config.toml
moe_layers = [1, 2, 3, 4, 5, 6, 7, 8, 9, 10]
router_score = "sigmoid"
routed_scale = 0.707
lr_router = 0.00348
Below are experts of layer 2 (counted from 0) of a mixture-of-experts language model. Rows are named router (the router's row for the expert) and show model dimensions 0-191. Each number is 128 + 24 x the weight over its row's rms, rounded and kept within 0 to 255. Numbers have three digits each.
Before each expert's rows: a language model's description of what the expert responds to; "mostly gets" lists some tokens that are sent to it at least half of the time. This comes from a sample of Wikipedia text that the model never trained on.

# expert 40
Description: Single letters or short pieces right after a prefix or opening letter: re-im-agining, In-u-vik, rec-ur-ring, un, en, app, sup.
mostly gets: "u", " en", " un", " U", "In", " inc"
router:137162143133133114097116111124073112123137094096133096111139174113132099163113127098143145155151098149132101140119135130128158133142152132124120151131144115130132075113150142103131135158140122182150098141119163156120117125091102139126146116107110130126099128109115162124175109099097139159138134085137106123114107120123135093107144120149120116122168103126136167127140152129121099107130130064122124069107122186111149138104130147141084134136077115099102125118098130130098147127184124145140130163138143130109115143118145195135097166101146113137162065157088097151142193136099102105

# expert 53
Description: Nouns for people, roles and works after the, his or a: actress, film, player, member, President, Act, life, role.
mostly gets: " who", " House", " known", " film", " name", " station"
router:125152111116127141118111094133109122176120113108092084093130144136144116092140101095123177149124094179111135097147115113176080099132110145150171120163136108166137121122146165113138148139151113136155140139156116179132097114085157214134146156127099119122120107097094145179151140092106069146118145136143122113104106157170156131108064141101143110109149152149148122104155135087137130120131148124121092107123120154127126147122118134137134124150149126121146109170148166135137154130086141133148117168144115149146137120121104145135139106102081149136118137147126112159093163091114126136

# expert 11
Description: Colons after field names in infoboxes and taxonomy lists (District:, Order:, Coordinates:), plus slashes, bullets and checkmarks in tables.
mostly gets: ":", " /", "/", " =\n\n", " +", " •"
router:140120149171157114126066140155112156162143165104171097113130132101126097129135098093114168106148129157139128121137130125118112150143109157121102090144126080135150119111175112094121146144145078159148121145155146144115148121081104132103132149137124126123153131157132152143163148082160122121113130116140125141154119156182124122085148143145097137148126165121097119121144129095120116130093174130134122059140075111073128136139136163152127152113115145155143108161131124149130138119118134170132146125158148154180141151120181167121149084115132121145126109129097100194131129147151095138

# expert 48
Description: Single lowercase letters opening a split word after a, the, or an opening bracket, such as f-reshman, f-an, c-audals.
mostly gets: " m", " f", " s", " t", " b", " c"
router:160157153153106108123131119129093129134153108080109104096125166127108143139078146132119100100149086153118079110085126147102120132139123148133150117176128125134168090147143138139126179113154090177141096154084120150157125127083151163113158161091136096132126127156091141131136104098156123147152134105109104120122138155147188086100110099165136077143144117112126150093146128111126106120106156102127143077127126176156120159099123166146129127108130103154100112131122159115095145104113131159100143162162122101123129140082135146130160105117120111128163084148107125149130133141155132128

# expert 24
Description: Word pieces after an initial W, K or H, plus words like won, win, city, water, such as W-ien, K-olk-ata, w-ish.
mostly gets: " won", " City", " city", " win", " water", " King"
router:118143137194109151113135104136156166092155132065177108137137157136125129090105129139109130145153092147112131123129102113138103146119091184126168126133143078124140150135128181115153121146176124152120107116137083163130108097118146150125110139112135108124099094150148167137106109085122158092117141100152123096121117126112136135110121125142097141127116115195110152121124132096112113139159159123125082076133124178146111138137162134130133115095127126115138148155135118161086140165102085152096159099156113156117115106133151159123110133102123085131127077130135123177119148097119104114

# expert 10
Description: Early syllables of non-English personal and place names after a capital letter, often K, L, Z: K-in-ya, Z-or-ana, L-er-idon, Le, Jo.
mostly gets: " Le", " In", " Con", " An", " Ben", " X"
router:124155148141111153126111149178164142117165161114186098133151156131131119107122149122113133123145107151093128124139112151165104153093113175118152157108126109121107154136133146115118131120172113167109109109142090132153138098114134156108105141105145120093140118137137151148123121090125141135157162083170116089110118167129104146144124114108125137134139125200092167108153174104103140115127177091123086042156105131110115133122147174158139123078149149140136133154123138163099128146104100126105132119153127127161115109121143160112129134102135150134123080164138103168109139149133093129

# expert 28
Description: Pieces like el, ell, ign, ud, ad inside names and words, plus sign, signed, well, long, and minute digits in map coordinates.
mostly gets: " well", " later", " long", "ign", " signed", "184"
router:152127131107142137170105163149145130123184174091134094113153164104143158153088113110150111129139113160106136107175132125128088127087106163090145183110122131168105138118146126123133158174167147138115147133106089134137118121100148171097141118108135148077136124150102127159172087098107146118117142144137119127190125157135112099106128129159120129123135127191122116091126154127144144147159158101166129105106094156116136163130154136150156123137143122143136169122115155139143123146176146090119144137123101110116150161113112179086128140100111129099136102123107113168125143141097101142

# expert 17
Description: The word alone, especially census table rows like "Other race alone (NH)" and "living alone"; also also, however, only.
mostly gets: " also", " However", " alone", " are", " however", " and"
router:134150130169144132121113130118101145110142117095154125125141135113116126130092076132136100122155133171136116151134102138121084124133127142156169108197099081150114087129132164116136125142121087185158130169110105152123116128102116146076124129130115153094130136140070134129147132108124161159137155126128125136097129141152140121089098148155115122142134141187128131126138182124131134118162135124158143106172070145122110150153126152150131100098121142163157107146096151155094143143147110126107162171151125138130110122082126157127118116100095132117138118134150090206077166127136110130

# expert 58
Description: Common nouns, verbs and particles after the, a, was, to, usually followed by a preposition: in response, part of, time, out, known as.
mostly gets: " out", " part", " time", " against", " up", " more"
router:149167154128121150124111144132104132127164109141142108118140115131128124127125078125157122127152081173069110105141129141135133083144111169152162135164123119144119112126112162112142143146144109145152111158144074159153125147093105150134099130138139126101097121141134168182171120092109124108149140145136106189136133156141149151115095160163124147129152161139130138131130140106128119137178137093108120126106113149142122165155111120107097145103111083087172133146125124186093109165132125143107144137132100172126139154116106157149152112134095108098108126167090093163119160105077105160

# expert 12
Description: Past-tense verbs, participles and -ing/-ed endings after was, he or to, such as became, released, le-ased, bre-aking.
mostly gets: " became", "195", " made", " served", " played", " released"
router:176091116162119115131086117086135127159135129131147118138129110109082153126137117099121105103162132136155112134172134131135099115122116180135162094156106115110121114128153153155143118131111143119180121157153103182112108140128106173134104158094122165161144132136123114146141132089097135135159147124134099166128111119179121117108082154147106172150154162187141126104139120122130123119144144114138124100157098155145126135155163169129129139143144125079170163112139153151128139182131135135130121155106112160135148127086133111132155087100061121103135113123101113159110143161142108179

# expert 41
Description: Digit tokens in numeric data, mostly table cells: scores, percentages, dates, years, coordinates, such as 12.7, March 15, 1858.
mostly gets: "19", "17", "18", "22", "11", "24"
router:146128135169111118136105142153107110176110126106143081141115136128150137148108144105066110125137141181145128121124127182102101131121093174125166163144089145103151100128145165132108156159145117204147129158121125125129133128109109176145091138125139156100110147145122112152154110125128157141162162158120084111146149142112115108061127107151140157177102153136124138077103118145146138140132161072164140076127129158121131155147131124139134133103128173128126162110106164134116097133148182123129163126104119141099146114132134120156144129123121138171149113145152116167131139137095114124